python train.py --num_hidden_layers=8 --hidden_size=384 --n_experts=64 --experts_per_token=4 --d_expert=64 --d_shared_expert=128 --hidden_act="swiglu" --moe_layers=[0, 2, 4, 6] --router_score="sigmoid" --normalize_top_k=true --routed_scale=1.0 --balance_loss=0.00597 --balance_bias=false --router_cosine_scale=20.0 --init_std_router=0.0119 --lr_router=0.000581 --num_attention_heads=3 --num_key_value_heads=1 --head_dim=128 --vocab_size=32768 --norm="rmsnorm" --norm_place="pre" --norm_eps=1e-05 --positions="rope" --rope_theta=10000.0 --rope_fraction=1.0 --qk_norm=true --attn_scale=0.0884 --tie_word_embeddings=false --parallel_block=false --init="uniform" --init_std_qkv=0.022 --init_std_o=0.0055 --init_std_up=0.022 --init_std_down=0.00476 --optimizer="muon_variant" --learning_rate=0.013 --lr_mult_o=3.0 --beta1=0.95 --lr_head=0.00357 --max_grad_norm=0.5 --warmup_steps=50 --schedule="wsd" --decay_fraction=1.0 --decay_shape="pow" --final_lr_fraction=0.02 --batch_tokens=32768 --max_seq_len=1024 --doc_mask=true --train_tokens=270200000 --max_steps=8246 --dataset="wikipedia_en"
Below are experts of layer 4 (counted from 0) of a mixture-of-experts language model. Rows are named router (the router's row for the expert), gate (a neuron's input weights, with its number), up (a neuron's input weights, with its number) and show model dimensions 256-383. Each number is 128 + 24 x the weight over its row's rms, rounded and kept within 0 to 255.
After each expert's rows: a language model's description of what the expert responds to. This comes from a sample of Wikipedia text that the model never trained on.

# expert 0
router [132 145 119 124  98 101 139 131 112 135 114 149 106 125 128 137 109 159 140 137 119 127  64 136 142 172 129 114 109 127 140 182 108 141 118 116 101  99 107 186 130 147  78 139 180 129 104 184  91 104  89 127 197  92 159 161 142 118 188 154 125 153 124 116 144 159 147 149 103 147  96 146 163  93 145 121 138 105 142 107 162 155 143 107 126 129 125 115 152 107 140 155 143 147 138 136 154 110 113  74 187  87 169  94 110 132 141 139 147  95  84 128 148 129 103  95 119  76 141 115 154  84 110  91 121 154 110 168]
gate0 [139 103 136 104 111 112 150 136 113 154  93 116 148 126 144 149 147  80 159 143  98 194 136 133 176 119 117 144 152 151 160 169  67 138 120 122 149  91  81 124 110 155 135 119 106  99  82 134 144 177 118 137 153 104 108 139 117 146 105 137 123 108  94  82 150 102 140  90 112 120 153  99 168  94 129 144 125 118 150  83 110 109 114 153 106 156 113 119 103 147  87 144  84 147 109 119 149 121 131 151 129  86 108 121 108 128 161 159  93 114  90 158 196 138 165 114 132 177 137 151 157 102 132  97 140 164 145 109]
up0 [141 103 116 134 138 123 117 155 106 143 132  94 120  88 127  83  95 134 112  84 116  99 151 114 141 122 156 115 108 102 123  76 143 174 109 150 126 139 117 128 153 167 144  91 162 100  82 111 139 118  90 152  86  92 119 136 110 166 139 104 143 127 112  95 112 118 139  97 123 123 180 120 117 160 121 118 160 161 144 130 122 127 170 129  82 141 115 157 116 132 108 152  99 128 149 135 114 141 149 103 102  93  96 125  81 152 122 138 115 136 115 125 161 149 139 163 116 132  98 120 132 118 119 115 114 183 145 160]
What it handles: Subject nouns and pronouns

# expert 59
router [127 155 136 118 118 146 130 184 118 114 123  87 136 131 115 115 159 146 123 146  95 149  75 119 138 144 149 113 138 115 146  91 110 146 143 133 117 133  99 134 118 138 110 165 168 142 112 175 128 116 149 164 152 121 166 119 150 133 166 105 143 139 104 101 123 171 181 146 120  99 129 154 153 141 115 149  98  68 133 146  90 173 148  97 128 140 128 136 152 113 204 129 185  96  93 169 132 143 168  78 162  95 168  99 134 143 156 138 139 144 111 144 152 129 145 128 133 118 138 128 192 155 100  99  99 104 113 138]
gate0 [103 126 147 119 130 161  77 138 126 120 128 104 126 147 127 112  95 141 136 147 145 120 120 118 120 124 124 153 135 116 118  83 125 115 119 165  90 108  95 128 107 150 109 117 127 128 127 169 157 131 129 159 117 182 139 121 128 135 131 101 130  99 152 113  91 180 133 101 153 103 148 141 107 117 156 141 109 125 152 116 108 146 126 103 103 143 161 148 147 157 126 133 152 123  98 110 130 171 175 124 158 122  84 122 155 137 129 150 111 170 149 140 115  92 111 135 117 123 138 112 118 105 101 147 128  95 102  97]
up0 [103 123 147 146 128 150  89 151 159  99 115  92 114 152 148 108 129 161 136 123 172  99 124 120 117 123 102 139 175 147 127  49 109 128 109 106 120 106  68 117 115 145  75 126  78 158 112 136 109 118 128 161 114 158 135  85  98 134 138 108 128 110 142 127 116 107  88 126 138 129 104 189  89 132 144 133 141 119 150 142 118 132 141 148 124 121 117 148 131 137 110 149 153  96 113 136 132 166 167 132 149 121 122 123 119 131 148  96 114 125 134 142 106  96 150 131  68 136 153  79 134 103 126 142 133 102  93 118]
What it handles: Common nouns for groups

# expert 6
router [125 109 132 152 113 125 113 112 132 186 120 118 132 179 112 114 151 135 127 124  91 116  93 129 110 113 144  95 138 125 146 151 127 123 141 122  97 115 124 131 103 138  82  94 141 111 118 139 117 109 113 130 112 122 172 129 129  85 185 139 101 109 140 138 145 102 199 143  74 143 132 134 143 111 101 106 129 125 181  95 118 171 116 101  91 159 119 131 177 106 150 114  95 167 135 126 150 118 120 110 108 116 105 134 124 192 164 153 114 133 113 110 148 123  94 161 170 123 109  63 137 170 163 121  94 135 114 107]
gate0 [ 83 141 177 171 167  73 125 128 141 136  98 100 134 140 138 164 151 176 101 139 120 122 139 141 120 103 155 153 133 187  94 158 143  95 119 133 139 116 104 121 121  85  93 146 131 146 120 198  75 132 116 173  82 171 134 157 153 128 160 126 140  94 122 111 103 158 113 122  66 131 132 127 130 119 150 107  95 153 113 120 119 118  59 164 112 106 127 111 144 114 100 110 130 128 158 143 149 143 141 103 112 145  74  68 160 105 126 153 122 152 103 157 139  90  85 143 108 139 146 107 119 140 126 122 108 108 137 157]
up0 [ 70  79 161 160 106 111 112 162 144 151 101 127 144 127 141 152 155 152 107 127 145 128 144 106 136 117 160 135 145 152  96 133 182 115 119 129 144  78  91 102 118 103 105 145 129 149 128 200  57 153 117 155  77 153 139 180 153 101 138 137 133  99 158 117 113 134 120 121  92  96 132 149 109 128 130 112  44 122 116 138  86 108 111 158 105 112 130 133 170 107  97 101 111 128 119 118 140 133 143  84 131 128  70  74 156 126  80 180 116 120 113 174 103 109  81 162 144 133 170  78 144 137 143 129 109 118 117 130]
What it handles: Coordinating conjunctions

# expert 42
router [178 167  98  89 161 148 150 128 114 129  89 125 146 120 147 119 142 134 129 140 126 104 125 128 112 146  51 157 121 119 143 107 138 165 136 108  89  91  93 130  91 155 140 137 141 162 117 141 142 114 162 169 108 109 180  87 156 120 130 158 129 144 143 133 145  97 164 151 121 155 110 114 156 107 105 135 156  87 113 139 186 144 136  96 121 116 113  98 145 150 112  97 133 153 114 126 131 130 156 142 129 105 142 109 125 173 141 115  99 120 118  98 148  92 117 151 113 144 158 118 130 103  98 114 118  76 113 177]
gate0 [134 123 111 119 165 133 126 125 113 133 135 121 128 122 121 152 159 133 116 145 145 111  92 109 107 117 139 115 151 142 125 135 122 160 148 191 121 115 115 127  83 135 138 139 129 115 119 117 121 132 144 121 186 130  80 109 177 122 132 159 128 147 126  95 126 138 128 149 140  94 109 108 153 134 101 175 125 130  96 154 173 180 103  88 139  88 113 123 140 146 116 162 164 170 131 132  77 153 129 122 107 166 124 147 116 154 131 156 176 139 138 122 105 120 164 164 141  90 138 110 127 204 118 127 123 128 139 175]
up0 [134 154 133  91 173 163 148 120 146 146 127 150  84 142 141 114 149 150 128 134 174 159 120  78  84  89 127 112 127 114 155 122 100 151 124 183  85 112 119 127 130 152 125 124 124  91 127 102  79 124 122  92 171 134 102 159 146 126 116 158  94 150 129 123 137 136 110 135 137 114 121 111 109 114 155 162 107 150  91 123 153 180  98 112 168 108 110  96 121 155 134 136 142 158 132 128 109 154 113 108 122 147 162 129 134 122 165 129 139 113 133 124 146 136 112 127 133  93 165 108 143 192 131 121 143 129 165 181]
What it handles: Biography action verbs

# expert 63
router [131 179 126  84 130 129 146 133 144 117 108 125 124 111 144 139 121 143  78 113 124 116 119 103 137 137 108 141 146 135 139 161 145 174 129 118  68  98 131 136 148 136  98 113 132 148 148 134 126  68 177 170 134 132 158 151 125 125 129 142  93 137 169 115 135  97 150 150 118 111 115 143 132 117  97 119 149 125 131 111 132 108 114 115 129 136  95  80 172 124 104 109 154 120  63 133 178 121 101 120 153  87 101 139 113 181  97  95 135 111 105 145 154 101 105 110 114 113 133 106 129 125 144 138 151 104 124 144]
gate0 [133 142 116 134 133 149  96 148 139 129  79 103 133 143 116 108 114 117 148 135 108  89 152  83 119 103 137  77 138 122 114  93 138  89 110 131 120  96  68 108  76 159 139 111 147 127 142 147 130 152 153 149 131 139 150 113 126 112 103 148 126 110 168 141 124 143 122 143 137 111 198 138  98 126 117 165 139 151 102 123 157 183 162 112 131 141 122 116 128 100 110 154 134 122 101 113 111 130 140 119 112 112 101 116 116 162 135 139  84 164 134 165 116 139 152 111 129 152 130  96 112 126 131 142 135  84  87 176]
up0 [116  79 110 137  77  54 104 140 130 130  72 140 129 124 149 191 110 117  89 138 131 112 148 117 164 114 133 120 105 122 136 161 103 113 125 118 158 113 119 163 103 151 150 102  98 120 104  96  96 128 171 157 123 139 157 147 141 123  70 105  77 117 169 139 130 116 140  93  95 137 157 124 113 124 163 109 128 137 147 137 106 148 115 131 108 144 173 125 122 105 128 118  72  91 122  89 165 167 111 138 146 104 133 162 137 164 106 111  87 113 106 136 125 104 101 147 132 119 142  95 105 115 104 132 137 121 121 137]
What it handles: Action verbs

# expert 10
router [142 137 156 118 130 113  66 141 107 167 133  93 145 121 119  88 174 121 113 155 125 130 117 117 116 162 123 147 119 140 167 129 169 152 125  95 145 139 142 117 123  88  85 105 122 114 101 150 139  96 185 161 159 109 184 157 103 102 128 186  87 137 132 151 141 108 154 142 132 117 108 133 139 116 119 123 121 111 136 119 138 138 125 115 149 148 110 106 178 124 125 126 103 161  98 126 151 148 157 118 117  94 120 119 113 172 141 147 145 124 103 152 148 123 134 115  83 127 125 129 112 134 121 136  97 159 131 144]
gate0 [126  93 106  82 107 117 108 140 128 158 140 110 134 103 112  93 101 163 158 145 137 141 125 153 111 127 154 154 125 176  85 155 118 138  96 118 115 119  69 126 136 130 127 123 141 126 139 143 142  98 110 143 175 140 148 120 156 154  88 114 134 127 104  97 132 141  88 115 135 123  87  98  88 120 159 132 111 142  58 129  82  92 138 129 102 106 121  88 150 152  75 102 143 132 135 109  99 121 127 104 164 132 134 147 112 106 129 157 181 139 112 150  95 151 118 162  87 105 122 117 161  94 108 110 120 137 129 106]
up0 [148  98 173 155 132 115 128 105 107 118 131 182 115 105 121 155 192  94 146 150 127 104 108 117 141 111 126 110 122 119 124 123  99 113 153 144 126 109 152 128  79 112 150 138  99  73  78 153  87 146 133 103 124 164 131 137 111 124 119 146 156 104 101 129  96 117 150 112  78 148 144 120 133  88 148 111 101 133 167  96 154 125 118 123 187 152 194  88  85 100 120 160 115 146 116 118 136 164  99 105 156 134  98 150 154 152 186 111 101 103 128 105 155 132 155 115 116 166 138  92 168 137 102 132 139 133 138 109]
What it handles: Name-initial word pieces

# expert 34
router [146 120 122 104 111 144 146  99 127 170 107 155 171 103  88  97  89 130 126 165  96 149  98 137 160 141 133 136 123 164 109 109 144 159 151 143 107 161 152 123 157 134 117  93 110 142  72 116 145  98 133 132 153 132 195 111 163 173 172 135 114 128 156 116 158 159 159 117 125 117  95 111 140 109 133  92 140 100 128 154  77 124 122 117 113 209  98 114 115 103 138 154 142 137 127 153 111  98 197 137 139  83 125 139 124 160 116  99 145 122 109 147 191  97 130 120 128 132 108 103 126 120  93 161 141 130  90 110]
gate0 [145  85  95 146 164 126  96  96 126  73 116 159 131 108 114 104 141  92 112 130 127 112 132 100 121 188 177 153 122 121 144 106 143 135 136 131 139 116 144  78 156 120 140 139  93  86 140 134 143 147 125 117 131 107 149 145 161 168 146 123 114 143 101 162 140 110  98 112  94 161  81 138 116  90 119  94  96  84 131 116 161 129 130 127 115 133  95 113 129 151 103 131 144 110 124 197 156 158  75 114 175 148 130 130 155  86 130 135 133 130 120 110 109 141 151 135 165  98 129 152 145 140 126 143 146 150 125 152]
up0 [136 105 170 135 175  98  78 126 163  75 176 144 159 113  87 151 142 122  90 145 161 107 134 104 126 125 123 128 114 119 105 116 133 155 157 138 131  92 144 115 176 110  90 153  76 115 107 151 127 126  91 110 141 133 156 122 130 135 162 140 121 134 107 152  93 111 171 151 128 180 121 107 145 142  96 156 115 132 126 156 192 138 131 101  79 168 108 141 104 101 140 139 159 105 146 156 126 154 109 128 166 159 145 102 113 162 114 107 161 106 132 132 107 192 117 116  96 142 111 176 130 124 124 137 137 146 138  96]
What it handles: Dashes and copulas

# expert 25
router [152 164 116  96 116 125 149 138 129 123 138 129 134 102 107 146 152 108 132 146  98 111  88 101 122 147 162 139 145 119 110  79 125 155 141 109 119 121 132 181 105 172  65 123 139 135 110 144 100  91 129 166 157  94 167 116 127 110  91 153 136 154 133 111 129 136 161 123 129 118 101 153 142 110  99 132 121 137 162 124 112 127 155  90 139 147 100 136 127 120 130 154 109 136 135 144 157 140 148  99 146  67 158 116 125 156 156 120 150 131  93 164 170  94 143 104  78 106 138  71 143 120 130 120 136 129 147 149]
gate0 [127  73  75 164 130 129 155 145  84 145 149 138 110 107 128 140 157 124  54 154  89 116  62 122 156 169 133 156 115 126 102 118  93 139 105  93 122 132 114 139 152 122 142 153 159 109 156 103 120 136 156 133 120  94 130 116 125 133 100 153 114  94 147 134 147 183 144 142 113 113 135 114 137 142  94  75 110 111 138 116 128 143 128 147 119 146  90 134 107 113 131 119 180  99 147 130 157 117 165 120 134 142 148 142 101  89 138 111  93 115 111 131  92 118 133 123 176 131 141 131 130  88 129 114 127 124 109 137]
up0 [126  90  96 180 111 150  99 146 135 165 116 147 144 110 147 122 148 148  74 154 142 112  96 122 168 123 183 163 113 110 118 114 116  89 105  65 109 133 116 145 145 109 146 127 126 117 181 105 147 112 123 146 112 130 177 103 176 153 146 167  76 149 176  84 101 164 113 144 109 115 114 158 126  97 117 139 120 111 156 124 127 152 160 107 137  94 117 146 123 148 108 144 142 105  66 116 146 116 118 128 103 185 141 118 138  71 142 139 130 150  99 143  93 108 120 121 130 145 144 127 147 115 122 137 130 138 147 132]
What it handles: Plural nouns, ti piece